{
  "n_experts": 48,
  "d_expert": 64,
  "d_shared_expert": 0,
  "activation": "swiglu",
  "moe_layers": [1, 2, 3, 4, 5, 6, 7, 8, 9, 10, 11, 12, 13],
  "normalize_top_k": false,
  "routed_scale": 2.83,
  "balance_loss": 0.0194,
  "router_z_loss": 0.0001,
  "lr_router": 0.000674,
  "tie_embeddings": false,
  "lr": 0.00275,
  "beta2": 0.99,
  "seq_len": 2048,
  "train_tokens": 389400000
}
Below are experts of layer 6 (counted from 0) of a mixture-of-experts language model. Rows are named router (the router's row for the expert), down (a neuron's output weights, with its number) and show model dimensions 0-95. Each number is 128 + 32 x the weight over its row's rms, rounded and kept within 0 to 255.
After each expert's rows: "comes before" lists some tokens at least twice as common just after its tokens as in all text. This comes from a sample of Wikipedia text that the model never trained on. Tokens count by the router's weight.

# expert 37
router [132  75 146  93  94 117  94 121 104 146 117  86 150 120 175 131 150 106 166  83 162  80 169 166  87 143 115 134  99 144 105 122 182 142 185 153 139 171 159 127 133 103 101 101 116 155 110 150 175 150  99 134 170 118 169 141  75 178 110 157 139 103 137 106 163 180 154 159 180 142  84  86 114 112 154 122 155  54 194  81 171  92 131 183  95  94 150 116  64 105 157 168 120  98  37 143]
down0 [189 100 103  99 156 115 128 108 123 142 106 157 128 119 114 107 112  68 148  64 177 153  78 181 163 139  97 130 107 173  66 112  95 125  85 117 141 146 154 103 187 102 106 163  93 121 149  85 172 169  74 120 173  72 145 153  95  67 122 103 158 123 162 106 134  74 185 165 170  73 106 135 153  95 113  97 107 113 126 117 129 165 125 152 122 158 155 106  62 113 101 130 142 212 177  81]
down1 [148 162  99  94 155 211 125 133 140 134 140 148 131  65 155 137 154 143 138 107 149 158  87 114 118 133 153 166 155 107  96  75 123 100 161 122 137 111 154  91 122 112 158 163  88 169  94 161 122 117  94 106 118 113 129 110 133  88  86 148  93 146  85 144 123 140  77 193 143 148  88 132 105 158 112 107 129 110  98 110  61  97 160 225 195 149  63 138 118 141 164  84 184  93 154 122]
down2 [146 172 111 115 152  85 124 158  84  65  88 150 151  87 119 112 144  82 164 200 102 138 132 112 172 144 177 124  74 107 123 127 111 124  67 189  64 149 123  94 140 148 134  45  94 119 128 168 153 105 147  98 133 108 154 138 101  95 165 113 115 128 146 213 161 178 142 135 154  43 178 140 192 203  86 178  86 120 165 119  93 157 168 146 195  83 116  99  99  97 133 166 134  95 117  92]
comes before: "\n", "-", " (", "s", " The", " In"

# expert 19
router [173 113 150 104 116 144 102  57  91 105  83 120 128 177 157 153 158 123 162 106 146  73 107 168 117 166 168 127 103 155  77 145 199 105 125 212 170 154 153 145 117 119  98 104  83 168 123 150 157 186 158 165 178  65 134  87  93 137 140 141 131 153 127 138  97 106 173 175 187 191  92  71 110 109 147  90 168 160 149  92 133  85 111 157 116  98 161 125 113  59 137 152 104 111 126 122]
down0 [ 99 134 136 130 125 109 100 165 109 110 164 143 115  97 123 128 117 138 137 138  84 134 154 126 137 168 152 105 129 108  49 132 145 112  61 135 140 134  98  95 154 159 161 122 117  88 141  89  96  96 115 112 108 140 104 106  89 157 137 113 104 189 150  74 160 176 112  95 125 154 144 161 149 132 112 114 137 108  77 117 140 105 159 125 184 157 133 133 126  96 108 129 166  41 116 175]
down1 [147 150 148  54 160  83  99 110 137 152  87 147 143 138 150 116 112 152 146 117  74 147 178  95 130 123 153 112 148 128 124 145 107 142  94 150 104 137 131 109 154 192 113  23 137 113 144 136 137 147  80 144  85 127 111 132 137 159 206  98 182 120 207 127 162 123 160  98 148 143 129 120 134 117 128 155 117 105 116  87 150 118 158 103 170  65 161  96 120 101  87 182  98 136 134 132]
down2 [ 84  70  89 135 105 100 133 107 147 128 106 110  87  95 107 124 144 150 123 165 173 142 111 171 137 166  90 179 111 156 131 147 162 112  64 132 140 125  46 171 101  72 114 141 186 135 165 117 185 102 153  84  91 113 102 142 120 167 113  89 143 125 142 101 157 135 124 126 201  72 153 112  74 155 172  71 154 166 100 164  91 142 110 124 160  90  92 113  89 139 128 126 246 143 120 164]
comes before: " the", " a", " his", " an", " to", " that"

# expert 34
router [ 56  79 129  92 126 145 120 116 149 150  97 104 157 190 147 127 159 106 161  85 128 123 178 171 106 149  96  90  99 155 124 153 167 151 152 164 161 181 159 154  80 126 104  91 105 191 105 178 169 169 188 177 149 101 147 114  96 157  82 155 116 101 180 127 126 140 166 141 165 181 112 106  94  96 150  67 164 112 150  88 172 104 158 146 132  99 122 112 133 114 186 176 154  72 101 121]
down0 [153 155 131  69 158  97 166 124 154 144 143 149 122 213 177 126 124 112  94 126  78  96 126  97 140 111 137  78 159 158  88 145 152 158 139 141 165 126 117 121 141  81 142 130 146 132 119  97 108  87 137 123 122  67 138 101  59 126 112 112 187 124 102 119 148 126 122  87  72  96  80 133 115 122 161 136 139 127  95 106 154 126 116 118 213  56 158 134 133 135 164 102  70 123 105 106]
down1 [ 92  79  99 119 154 123 102  42 189 113 127 116 130 184 101 154 142 171 132 122 157  34 143 158  69  67  78 139  90 112 126 149 114 104 139 108 154 158 121  97 132 153 112 163 132 109 128  92  82 162 149 118  99 114 173 206 162 147 158  96 141 145 129 157 146 121  96 162 115 132 150 175  87 196  96 150  96 103  93 141 127 118 114 160 123 162 132 142 113  97  82 111 103 137 124 118]
down2 [ 97 103 116 102 112  88 178 111 110 168  44 145 101 120 106 137 138  77 177 103 167 204 160 129 156 178 102  86 193  99 113  44 121 105 213 153  96 119 106  93 142 123 119 164 173  98 173 147  98 210 116 155 197 144 100 157 145 191 110 143 101 152  98 125 110 123 135 128 135 143  81  94 144 192  88 140 142 160  99 133 151 100  84 168 146 114 148 141 134 141 132  74 156 106 159 134]
comes before: "0", " |", "1", "4", "5", "6"

# expert 43
router [ 81  91 124 101 129 144 146  74 105 151  94 147 146 163 156 170 134  57 158  85 117 104 124 194 133 150 144  91 104 153 121 113 157 144 126 153 130 176 158 113 160 128 121  66 118 166  96 187 178 148 125 153 185 105 172 143  84 126 114 121 161 124 132 130  92 134 176 109 167 152 100 100  54 117 160  99 141 103 175 112 187 125 143  91 132 103 171 150  93 139 160 177 107 135 126 103]
down0 [171 143 154 123 172 152 135 111  66 131  89 113  91 134 154 141 165 168  94 105 110 111 147 117 156  73 174 110 156 111 150 130 156 136 163 135 169 182 112 161 165  69 108  79 126 108  95 122 167 173  84 117 156 120 119 115  99 143 143 157 129  86  57 153 127 181  99  91 156 153 137 148 112 168 131 166  88 109 181 128 141 163 146 108 143 118 129 125  81 117 155 108 136  97 159 110]
down1 [107  49 150 127 139 112 143  91 176 113 116 103  82 116 181 143 134 117 118 122 130 137 155 157 146 163  70 127 105 176 105 130 155  72 111  95 148 136 117 143  73 155 112 165 101 107 103 110 176  70 161  94 153  95 138 132 169 104 156 116 123  49 131  81 104 118 162  88 169 120 138 143 138 161 146 125 135 183 124 114 134 135 126 129 125  69 130 141 178 128 123 166  54 146 131 192]
down2 [166 157 109 115  94 137  54 106 110 168 146 155 177 142 166 156 122  79 133 143 106 101 139 170  85 135 141 138  92 131 160  70 146  63 149 133 131  80 132 179 133 131 116 134  86 162 117 137 111 116 107 145 159 124 134 142  80 106 147 117 119  69 101  98 115 112 132  68 162 109 173 177 184 185 116 137 129 149 150 128 155  84 138  84  99 111  91 139 101  95  80 144 128 135 170 106]
comes before: ",", ".", " of", " in", " and", " to"

# expert 16
router [109  86 111  42 113 138  88 142 148 149  91 105 168 137 174 195 144 101 158 131 189  73 168 163 117 181 110 103 106 146 131 174 150 131 204 167 165 158 164 164 127 112  78  97 133 172  96 143 135 157 132 111 171  75 158  91  94 211 110 165  84 131 112  98 136 168 148 182 152 139  83 112 120  73 139  81 159 129 155  90 144  47 118 173 124  88 131 157 106 106 170 141 116 138  96 117]
down2 [171  90 134 131 142 119 138  83 140 107 115 170 114 109 124 131 129 170 148 156 102 158 151 105  98 117 143 115  75 127  94  81 118  94 145 186 110  97 168 130 124 108 136 177 166 141 179 108 171  71 128  98 160 145  87 141 135 105 136  94 177 183 137 113 100 142 115 144  85 144 160 121 161 108 181 134  79 106 101  93 125 178 154 115 155  90 149  57 156 113 123 119  81 106 141 168]
down3 [ 80 213  97 151  97 150 185 154 117 158  53 187 107 105 142 135 142 157 120 154 177  97 126 113  80 148 116 103 166 153 183 112 181 168 151 123  87 102 107 127 124 129 116 145  95 141  82  88 134 129 165 125 158 167 210 161 132 144 141 181  77 145 103 118  97 173 144 149 111 156 106 132 179  77 169 105 143 130 119  97 176 112 114 148 182  73 140 118  70 163 104  85 131 147 117 155]
down4 [ 48 115 167 144 105 122 213  98  90  90 170  54  96 138 150 136 141 143 133 159 181 154 100 136 143 136 126 159 164 178 161 140  92  98 178 138 161 157  97 119 131 105 126 202 133 145 111  91 166  81 135 146 120 130 103 144 106 186 102  99  73 145 141 128 152 106 138 150  92 153  94 159 106 128 147 176 156 185 100 148 156 123  68 100  76 142 102 111 180 147 171  97 133 104  86 121]
comes before: "1", "2", "0", " |", "3", "4"

# expert 8
router [104  94 103  78 119 146 108 128 147 112  95 117 163 157 146 126 169  73 165 118 168 144 128 164 105 190 175  85 103 165 147 171 138 106 145 152 149 164 171 102 104  97 108  86  96 155 117 216 163 159 115 125 154  94 186 121  74 144 139 169 134  49 131 137 131 160 110 158 186 176  79  78  98 111 149 104 137 115 148  92 167  77 136 142 107  86 180 156 121 131 159 171 124  73 102 133]
down0 [105 166  91 149 103 112 136 140 101 131 151 122 119  75  99 137 127 154 115 110 138  89 134 158 148  59 182 112  85 144  90 150  71 133 176 111 112  89  99 137 164 139 167 142  79 118 170 146 119 105  97 127 126 142 117 141 125 123 112 183 102 149 124 178 139  47 184 161  93  70 125 121  89 146 116 163 128 124 162 152  99  67 152  87  94 167 129 157 124 106 174 114 219 107 145 151]
down1 [ 76 131 109  61  89  79 148 168 221  96 165 142 174 107  76 163  97 157 199 168 136 138  80  16 130  76 145 127 107 141 173  99  95 146  90 144  91  64 131 136  85 124  96 138 153 142 175 101 133 128 135 104 121 109 180 120  63 125 166 129 177 104 123  88 154 190 136 134 144 167 138 125  67 134 109 100  98 187 101  83  82 149 144 116  71 112 144 155 130 135 152 120 133 168 135 151]
down2 [100 136 139 127 160 163 158 139  84 180 116 159 172 166 145  99 172 130  94 212 136 144 166  91  99 118 126 100 140 126 125 164 120 118 100 155 109 109 121 129 118 160 150 121 117 128  98 146 143 175 127 151 130 123 125  97 141  58  28 175  58 138  85 152 110 137 120 133 141 122 102 101 240  88 121  84 148 132 124 193 100 134 102 109 160  64 142 141 115 105 141 198 126  55 109  76]
comes before: ",", " (", "'", " was", " is", " and"

# expert 11
router [116  64 101  81 146 140  99 150 160 163 105  92 140 133 150 169 138 102 146  80 136 149 157 147  77 165 102  75  72 196  89 122 138 131 154 174 171 164 159 104 126 167  92  62 132 171  92 137 146 161 108 141 158  72 140 187  59 141 115 151 120 105 159 154 165 169 157 157 138 144  82  92 111  92 155  81 145  96 194  86 161 130 168 147 137  89 168 131 133  81 149 167 140 128  64 121]
down0 [117 169 132 148  66 112  88  96 132  93 122 129  93 113 114  54 125 114 124 124 146 152 149 140  86  68 126 116  70 182 123 154 133 125 142 106 126 117 145 149 111 120 128 116  40 113 173 174 142 168  80 101  88  87  98 122 127 191  68 122 136 118 155 179 161 123 115 106 116 140 130 189  86 124 175 148 116 150  75  87 152 112 182 122 149 119 172 121 118 108  84 102 210 152 156 139]
down1 [ 70 143 120  98 151 121 151  95 144 105 125 174  69  80 143 135 146 142 106 195 120 122 134 117 135 152 133 209 115 142  71 145 100 104 106  61 127  97 130 136 184 158 136 116 151 112 119 110  83 153 133 146 130 103 147 204 178 119 143 141 131 139 103 146 108  40 180 186 162 115 134 116  76 111 153 168 137 109 145  35 136 142 154 185  84 132 122 174 100 120 105  98 124 141 123 163]
down2 [116 112 142  85 198 120 121 102  73 107 150 129  80  79 117 125 142 143 154  96  83 192  88 141 122 135 110  87 139  86 104 138 107 130  60 119 110  90  80 140  81 185  76  85 115 151 149 141 180 135 120  97 165 120 130 120 152 145 160 136  85 128 149 147 135 168 153 173 133  71 176 147 200 119 114  85 166  65 146 140 102 155 172 183 185  93 103  89 195  68 132 145 140 129 145 114]
comes before: "\n", " The", " ", " In", " He", "-"

# expert 0
router [156  96 167 116 135 147  89 128 164 116  87 119 147 141 161 157 193  84 175 122 148 125 136 214  76 167  97  69 101 157  96 138 128  68 155 181 155 186 163 155 167 102 128  69 110 147  87 165 159 163 133 164 146 107 186 138 100 173 104 159 145  95 111 120 114 150 135 107 150 124  96  92  88 103 165  93 133 129 187  59 177 127 134 120 122  67 101 156 146 125 136 173 101 116 116  99]
down2 [118 107 133 131 179 141 148 154  99 118  91 116 184 189  85  94 148 125  83 117 116 127 163 107 101 174 117 180 123 148 184  95 141  44 169 156 167 169 135 109  65 189 106 144 131 112 133 135 133  83 142  76 167 119 144 107 131 114 148  78 151 108  98  96 111 153 125  90 155  91 130 105  48  92 121 187 116 133 121  84 169 142 162 137 155 144 148 109 168 168 156 140  71 118 168 188]
down3 [ 98 103 183 153 129 125 119 163 155  83  87 101 119 170 185 160 141 118 125 152  92  63 128 183 100 129  90  90 125 117 147 185  86  71 115 122 121 108 141 124 123 130 123 157 126 156  76 180 143 134 133  92 102 168 208 167 130 137 124 156 109 120 163 113  56 114  93 108  89 128  87 153 140 180 129 105 129  92 126 167 127 135 111  90 111  83 114  97 113  87 108 201 107  83 148  67]
down4 [125 129  79 155 117 134 172 117 128  94  89 148 131 139  86 146  95  79 121 127 167  87 162 184 110 126 128 193 153 133 115 126 160 104 107 160 102 104 110 130 101  89 129 127 155 131 122 145 198 147 182 131 139  62  67 122 143  50  90 138 132 145 122  65 143  62 155 113 152 114 152 191 145 151 132 146 162 155 149 137  69 147 119  87 109 160 105 147 169  87  94 161 126 108 172 169]
comes before: " ", ")", "N", "),", " –"

# expert 30
router [157 105 150 122 110 148  81  93 105 126  72  91 179 162 166 154 165 105 162 118 171 108 137 154  99 168 178  85 103 153  91 105 153 106 162 212 157 123 161 130 123 135 115  67  69 148 103 157 163 171 118 124 144 101 166 113  92 138 133 145 135 123 157 109 143 117 161 167 178 179  81  73 116  89 149 113 186 109 159 107 167  93 165 157  78 102 125 140 120  66 105 166 123  98 115  95]
down0 [138 152 107 108 137 190 146 119 112 124 133  77 182 113  57 148 170 173 115 135 163 125  60 131  93 145 130  81 186 105  98 112 146 112 165 117 137  99 138 150 194 141 126 118 113 114 143 149 143 105  72 107 138 108 124 140 163 165 110 134 114 148 162  64 113 159  70 105 114 158 156 116 146 145 163 104 118 178 132 179 152  55 110 198 117 173 140 101 132 106 162  96 146  56  83 117]
down1 [125  85 116 139 108  78 139 164 108  89 163  77 161 103 129 104  96  87 141 117 138 133  69  90 141  76 155  97 131 114 106  93 162 152 134 107 157 137 160 126 156  80 150 110 112 147 165 174 156  99 128 117 121 107 136 131  76 147 147 162 107 105 194 187 135  89 155 140 119  88  96 198 146 101 147 133 163 162 182 136 100  88 108 154  99 161 114 130 183  82 126 172 163  73 123 110]
down2 [158 118 120 126 140 113 201 162 107 119  94 163 104 132 223 120 124 164  89 166 123 160 159 109 168 131 124 104 121 142 123  98 157 109 130 150 193 135 182 137  80 150  57  97 105  82 180 136 146  85 121 150 153  91 135  94 139 127 162 134 140 153 178 115 135 195 134 114 113  87  69  40 184 143 148 162  90 192 137 128  98  99 187  97 134  81 132 193 129 129 122 129  95 107 135 139]
comes before: " the", " a", " his", " their", " her", " its"

# expert 40
router [107  87 148 115 130 110 139  68 129 160 117 126 152 161 177 171 169  94 165  66 159  98 167 153 107 169 125  95 100 157  94 159 165 147 172 156 162 170 164 174 130 140 106 109  93 160  89 152 166 144 116 158 150  96 188 154  77 175 114 182  84  94 150  83 117 175 138 161 182 178 100  98  88  78 154 109 171 108 159  93 141  87 144 144  86  94 128 137 124  93 113 148 139  91 100 168]
down0 [122  56 119 131  96 155 160 112 110 103  98  82 137 127  66  72 110 119 142 136 161 159  75  90 106 101 134 125 160 140  86 107  94  95 186 122 177 111 110 147  91 139 127 204 130 102 235  46 145 133 129 136  94 106 155 106 160  94 123 164 102 116 129 127 123  61 176 134  82 153 177 106 127 177 130 202 125 158  18 119 169  72 101 122 148  78 136 167 139 100  82 137  95 143 176 130]
down1 [183  98 141 106 133  80 157 120  56 150 121 152 102 142  74 136 153 181 165 146 120 163 126  65 132 144  83  78  64  47 126 211 124 153 127 120  97 103  98 130 127 106  98 124 121 129 139 157 172 156 103 133 108 143 128 136 163 144  71 152 101 124 143  98 103 169  94  98 156 131  77 130 172 102 187 178  90 188 125 120 118 166 131 115 101 133 145  75 176 112 114 141 159 105 150 113]
down2 [ 58 108 158 149 109 149 139 145 183 140  94 126  80  85 153  90 141 141 153 121 107 123 151 146 136  80 101 173 110 116 144 115 156 161 124 101 105 113 120 157 164 149 125 107 146 162  38 113 154 199 160 135  68 133 160 138 136 106 105 121 129  93 144  88 158 156 153 112  93 124 139 110 124 157 164  69  88 143 121 107 142 121 216 128 114  96 144  98 109 133 142 137 199 140  34  94]
comes before: " ", ")", " (", ";", "),", "\""

# expert 35
router [ 78 105 180  96 111 164 157 125 132 142  93 121 127 184 153 140 183  90 166 100 129 154 120 210 111 141 137 104 114 129 113 124 186  96 134 151 152 184 172 137 108 116 127  74  78 142  79 193 188 168 106 197 157 111 168 165  80 160  96 137 122  77 130  97  93 151 143 152 166 166 102 118  70 105 182  80 156  95 152  87 131 108 159 116 141 105 175 106 141 101 146 163 144  67 111 144]
down2 [128 113 128 125 169 107 115 123 150 129 120 177 162 163 144  75 147 162  74 134 120 140 135 134 119  98 116 144 152  86 161 155  55 138 103  92 133 137 140 173  96 184 167  51 136 138 136  81 121 143 174  92 177 125 105 157 136 114 160  48 132  78 135 146 196 134 123 135 116 124 132 149 165 182 127 153  70 135 151 163 122 147 141 103 139 130 109 124 173 144  86 133 168  88 150 211]
down3 [109 179 143 135 147 131  90 106 109 144 112 134  87 132 129  79 120 108 136  98 120 111 101 133 175 113  88  59 164  87 142  96 116 105  35 134 150 179  95 136 193  75 140  61  75 195 163  63 162 138 159 141  58 123  69 190 107 137 122 142  87 147 148 100 104  83 110 163 179 143 119 167 132 183 159 115 136 117 134 105  82  96 121  47 195 109 126 149  99 140  40 145 133 159 125 111]
down4 [111 154 149 115  93 133  83 164 132 140 136 122  62 146 143  96 169 105  97 106 153  90 116  73 117 156 146  87 137 154 142 159  90  59 158 120 122 132 138 123 146 149  96 198 140 142  97  38 127 107  90 135 129 134  62  97 178 162 124 124 137 124 114 160  97 104 107  88 114 140 155 182 125 101  71 162 123 117 106 199 127 153 113  89 144 135 103  57 130 100 118 154 147 146 144 129]
comes before: " |", ")", "–", ",", "),", ")."

# expert 4
router [115  87 136 102 115 101 147 110 109 136 113 107 130 165 168 166 172  97 176  51 150 145 165 161  98 174 118  92  82 144 103 174 172 136 157 136 154 177 162 159  78  81 119  86 100 147  92 163 161 161 168 151 155  78 153 117 103 169 111 156  88  96 164  97 208 175 133 166 162 194 112 101  94 102 181 113 155 125 139 100 171 106 147 178 120  82 134  94  72  98 142 163 132  57  97 134]
down0 [154 117 134 152 138 112 109 133 113 113 120 187 117 162 158  98 159 152  82 154 139 159 175 168 151  78  81 135 184 156 125 148 133 127 159 176 115 136  95 159 138 143 131 138 146  81 113 148 167 110  93 125 113 142  83 158 160 134 104 125 166 154 103  73 119  75 172 107 175 155 169 192 153 173 117 177 171 187 121 132 126 104  40  49 195  94  76 145 121 145 203 148 128 125 128 167]
down1 [129 114 134 122 118 127 136 108 154 160  97 149  67 139 172 109 130 100  92 195  82 134 130 150 119 123 100 102 113  74 166 161  99 120 163 116 177  61 127 100 147 159 157 101  86 124  95 161 151 174 152 100 106 125 126 116  96 144 131 146 217 143 172 107  73 140  95 103  75 110 135  57 123 165 148 115 102 155  97 109  93 134 125  82 109  61 164 155 131  95 165 169 124 140 136 103]
down2 [ 88  90 153 129 213 134 103 141 128 158 162 143 108 103 118 111 152 137 130 142 140 145 113 105 104  87 133 118 149 169 164 119 153 147 126  84 156 145 135 115 134  76  98  82 175 151 100 114 187 182  89 128 120  61 136 145  72 112 116 117 152 137 195 123 189 129  84 152 115 116 122 111 119 142 121  87  96  68 151 100  74 167 129 166 146 103 132  88 154 106 161 139 117 103 183 121]
comes before: "\n", "The", "In", "==", " He", " The"

# expert 28
router [125  95 160  90 170 119  85 120 169 115  97  76 147 152 152 177 127 109 164 128 199  75 147 143  70 136 150 124  97 145 130 136 137 138 164 154 160 142 173 143  99 149  70  80 111 141  78 161 151 154 120 158 155  65 164 102  89 130 100 152  89 105 176  78 123  88 134 168 169 136  49 118  86 113 162  80 178 127 188  85  95 130 117 136 120  77 139 129 127  90 152 119 147  99  56 123]
down2 [ 95 116 125 105 147 121  84 144  83  93 159 172 133 137 123 106 141 164 175  81  59 153 105  87  96 174 144 165 109 145 173 120 123 103 128 140 122 127 133 145 129 157 121  95 140 199  80 160 123 114  97 185 167 123 207 133 104 108 189 216 196 130 180 158  94  93  97 103 140 107 171 117  72  84 168 103 145  86 117 100 111 135 148  79 106 131 122 171 161 137 131 173 141 107 110 167]
down3 [160 121 142 144 134 126 103 180  86  99 172  79 113 116  83 133 139 157 160 150 145  69  64 129 178 114 117 108  96 172 134 114 115 114 156 158 125 102  79  95 160 103 104 163 136 120 101  95 131 159 125 129 115 150 105 147 172  97 114  94 190 187 165 149 141 158 162  83 122  94 129 146 122 103  89 146 105  83 121 136 125  62 113 165  78  54 171  97 125 162 106 157 103 124 113 108]
down4 [ 79 133 134 113 161  92 152 134  96 138 130  51 161  94 135  90 123  69 118  38 152  96 132 157 153 144 162  65  69 122 133  91 120 143 134 124 154 125 107 145 159  73 131 104 173 194  80 161 120 139 128 192 152  79  84  68 193 118  97 111  99  91 182  96 187 118 134 132  85 141 155 155 177 147 198 135 189 160 116 134 127 166 135  78  79 116 120 175 117  88 116 110 115  96  83 100]
comes before: " ", "\n", "|", "==", ":", "==="

# expert 22
router [134  96 101  73 117 105 144 112 153 155  91  83 160 212 161 190 134 126 150  81 185  84 142 163  62 136  84 126  84 132 137 197 149 139 126 176 161 133 196 148  98 125  62 118 135 169 110 158 187 162 104 156 163  76 156 124 110 183 106 141 102 165 136  54 147 131 131 165 193 165  96 100  79  88 147  72 151 121 134  84 131 121  97 116 118  68 102 138  80  96 123 114 110  96  85 119]
down0 [202 125  69 176 116 151 146 116  87 130 134  98  97 156 127  56  89  65 190 150 113 127 119  72 151 138 174 138 158 116 157 156  88 137 104 157 106  81 147 104 149 115 113  63  95 149 151 167  68 102 100 118 144 147 149 112  98 108 186  61 199 168  65 129 107 160 160 131  51 116 154  70 156 160 162 160 131 106 122 128 112 174  78 141 106 109 121 102 210 142  99 115 161  92 116 118]
down1 [190 122 124 150 142  76 135 159 119 143 114 104 121 101 151 124 144 175 138 145 146 131 113 138  74 110 132 155 116 123 157 112  85 121 149  53 142  87 109  74 129 137 184 107 154 164 210 175 128 118 142 129 112 121  83 126 117 132  81  37  80  85 169  79 134  76 125 128 205 149 146 132 113 105  50 152 111  89 131 113 145 156  93 138 118 159 144 142 129 131  71 153  95 105 175  96]
down2 [142 134  98 212  90  92 141 150 173 132  68 119 141 120 189 124 113 163  85 142 100  82 106 112 104  58 135  57 139 119  95 131 148 170 136 195 118 125  94 162  67 137 134 137 116 127 174 139 169 236 153  93 163 132 124 186 124 163 169 144 112 164 121 167 121 100 116 128 126 176 106  95 146 112 124 153 152  71 154 143 163 157 170 116 201 147 121 150 124  97 110  99 111  90  84 167]
comes before: "\n", "|", "-", "==", "The", "==="

# expert 38
router [136  89 129  82 131 136  67  77 109 110  74 144 135 146 177 173 127  98 174  78 151  71 175 160 131 153  80 119  85 127 119 150 138 132 138 154 148 181 154 112 124 111 104  89 133 172  80 147 154 165 133 153 149  88 163 108 101 198 105 165 117 129 162  87 191 156 144 155 147 154  86  98 115  89 155 119 174 122 159 108 134 127 158 108 109  88 187 114 112 114 158 134 136 111 110 132]
down2 [139 145 127 183 102 122 124 128 153  66 120  98 148 121 117 164 120  85 158  59 152 126 106 145 159 149 125 107 116 136 158 126 144 183 136 111  95 111 114 112 121 108 139 182 113  88 187 141 110 136 141 156  26 128 133  28 178 136  88 167 139 114  81 117 170 109 112  93 174 131 152 105 108 172 100 159  76 100 143 113 107 118 160 157 122 116 131 106 141 136  75 148 167 155  73 110]
down3 [177 109 116 107 141 167 187 180 150 103 154 121 170 101 115 148 139 151 152 122 107  92 143  50 145  78 119 131 104 103  86  95 134 111 110 131 109 116 136  75  66  77 188 107 133 102 152  87 116  93 133 101 110 131  92 139 114  86 130 185  91 181 133 114 104 133 196 104 100 119 109 119  69 128  74 124 129 152  61 108 100 105 135 125 116 134 134 150 151 186 155 119  86 205 102 124]
down4 [201 115 129 123 109 140 156 188 161 148  94  80 105 139 124  67 131 133 140 188 102 159 122  91  65 119 175 111 131 136 199 112 138 106 135 195 116 107 158 142 146  78 195  93 113  75  78 149 169 155 128  87 119 120 131 140  94 175 138  97 109 101 200 104  80 103 164 135  78 134 133 148  85 149 136  96 101 164  95 158 172 144  94  42 109 156 134 132 193  70  57 111 124 112  84 132]
comes before: " ", " |", "0", "1", "3", "5"

# expert 14
router [112  78 155  78 112 120 105 124 146 173  68 119 158 134 175 159 143  70 175 103 153  98 156 180 108 189 128 107  98 138 123 148 162 142 148 155 141 169 145 182  67  92  69  94 128 154 101 153 148 173 143 169 178 100 161 107  78 186 107 152  77 116 113 105 111 173 131 168 137 176  76 101  76 108 142  86 148 146 185  81 111  77 184 174 121  89 174 133 125 119 194 151 103 126 121 142]
down2 [123 103 121  82 121 119  42 110 115  50 136 117  82 124 132 159 133 115 146  89 127 144 108 156  99 139 121 115 160  92  89 125 109  76 100 130  82 110 110 174 143 147 113 136 126 127  93 138 134 149  65  82 102  97 179 152 134 185 143 188 188 114 121 136 132 100 144 161 116 133 176  91 114 102 139  48 100 105 146 139 127 151 180 123 132 116 121 173  95 131 113  85 111 177 125 130]
down3 [208 159 155 121 138  76  94  78 151  88 105  89 101 133 150 131  98 120 108 165 135 153 152 170  77 137 112  84 160 139 154 122 152  85 105 125 107 113  95 183 100 133  90 119 120 161 151 114 140 109 149  83 165 133 151 129 103  84 172 114 139 124 166 160 135 122 145  69 103 128 174 110 149 194 156 122 166 195  91 129 120  94 184 145  89 168 114 113 139 157 138 187 143 136 212 128]
down4 [ 96 104  83 160 141 143 158  99 155  77  78 119  78 188 149  90  72 123 121 163  97 136  92 116  92  69  73  99 132  62  69 103 133  97 142 137 140 121 157 150 139 182 134 145  92 151 163  99 106 156 109 122 158 136 116 146 111 105 159  93 150  85 147  88 140 191 148 128 103 140 129 120 139 114 114 121  84  72 181 149 114 117 111 167 110 152 145 172 172 126 128 178 150 120 198 113]
comes before: " |", "1", " ", "2", "3", "0"

# expert 42
router [163  91 137 121 137 133 120 115 118 131  74  99 175 173 155 180 125  84 137 119 167 119 139 156 110 143 169 108  77 165  87 102 151 105 160 164 144 151 167 132  74 152 115  71  61 126 121 117 168 175  89  98 171  78 139 132  48 141 101 139 165 168 163 107 112 167 181 175 170 146 117  75 101  95 165  98 121 129 174  96 151 104 136 112 140  78 145 169 148  84 106 164 108 119 124 142]
down2 [ 80 127 151 110 148 124 138 131 137 129  85 112 101 142 139 151 145 192  90 155  73 134 116 161 178 162  87 129 124  83 106 109 111 156 147 173  99 106 169 131  94 157 155 153  69 174 110  82  89 105 135  61 124 122 169  79 156 145  68  90 162  97 146 143 119 133 163 110  76 157 183 197  80  82 156 120 165 131  66 179 145  96 163 158 161 187 106 138  73 176  97 131 188 115 139 159]
down3 [128 196  94 135 207 129 159 108 168  76  97 130  71 122  66 112 149 119  98 144 113 111 121 141 146 134 141 128  79 132 121 132 127  61 135 111 128 125 137 130 111 187  81 118 160 129 168  98 147  65 142 106 144 132 107  78 151 126 121 168 200 112 180 137  71 117 117 161  67 117  58 149 145 135 145 153 129 138 159 115 112 155 207  99 119 138 108 140 145 167 206  91 104 158 154 133]
down4 [154 106 128  81 143  83 122  61  78 106 113 135  72 103  91 150 127 147 125 102 100 111  91 135 167 109 176 111  93  84 115  50 107 171 104 113 172 179 105 122  99  88 133 108 139  95 119 101 117  89  84 156  95  83  89 150 120 108 156 109 149 149  88 141  96  81 127  84 190 171  80 129 129 165 162 162 137  91 107 134 123 124 123 132 155 187 125 112 174 212 106 108 112 133 189 125]
comes before: " the", " ", " a", " The", " New", " United"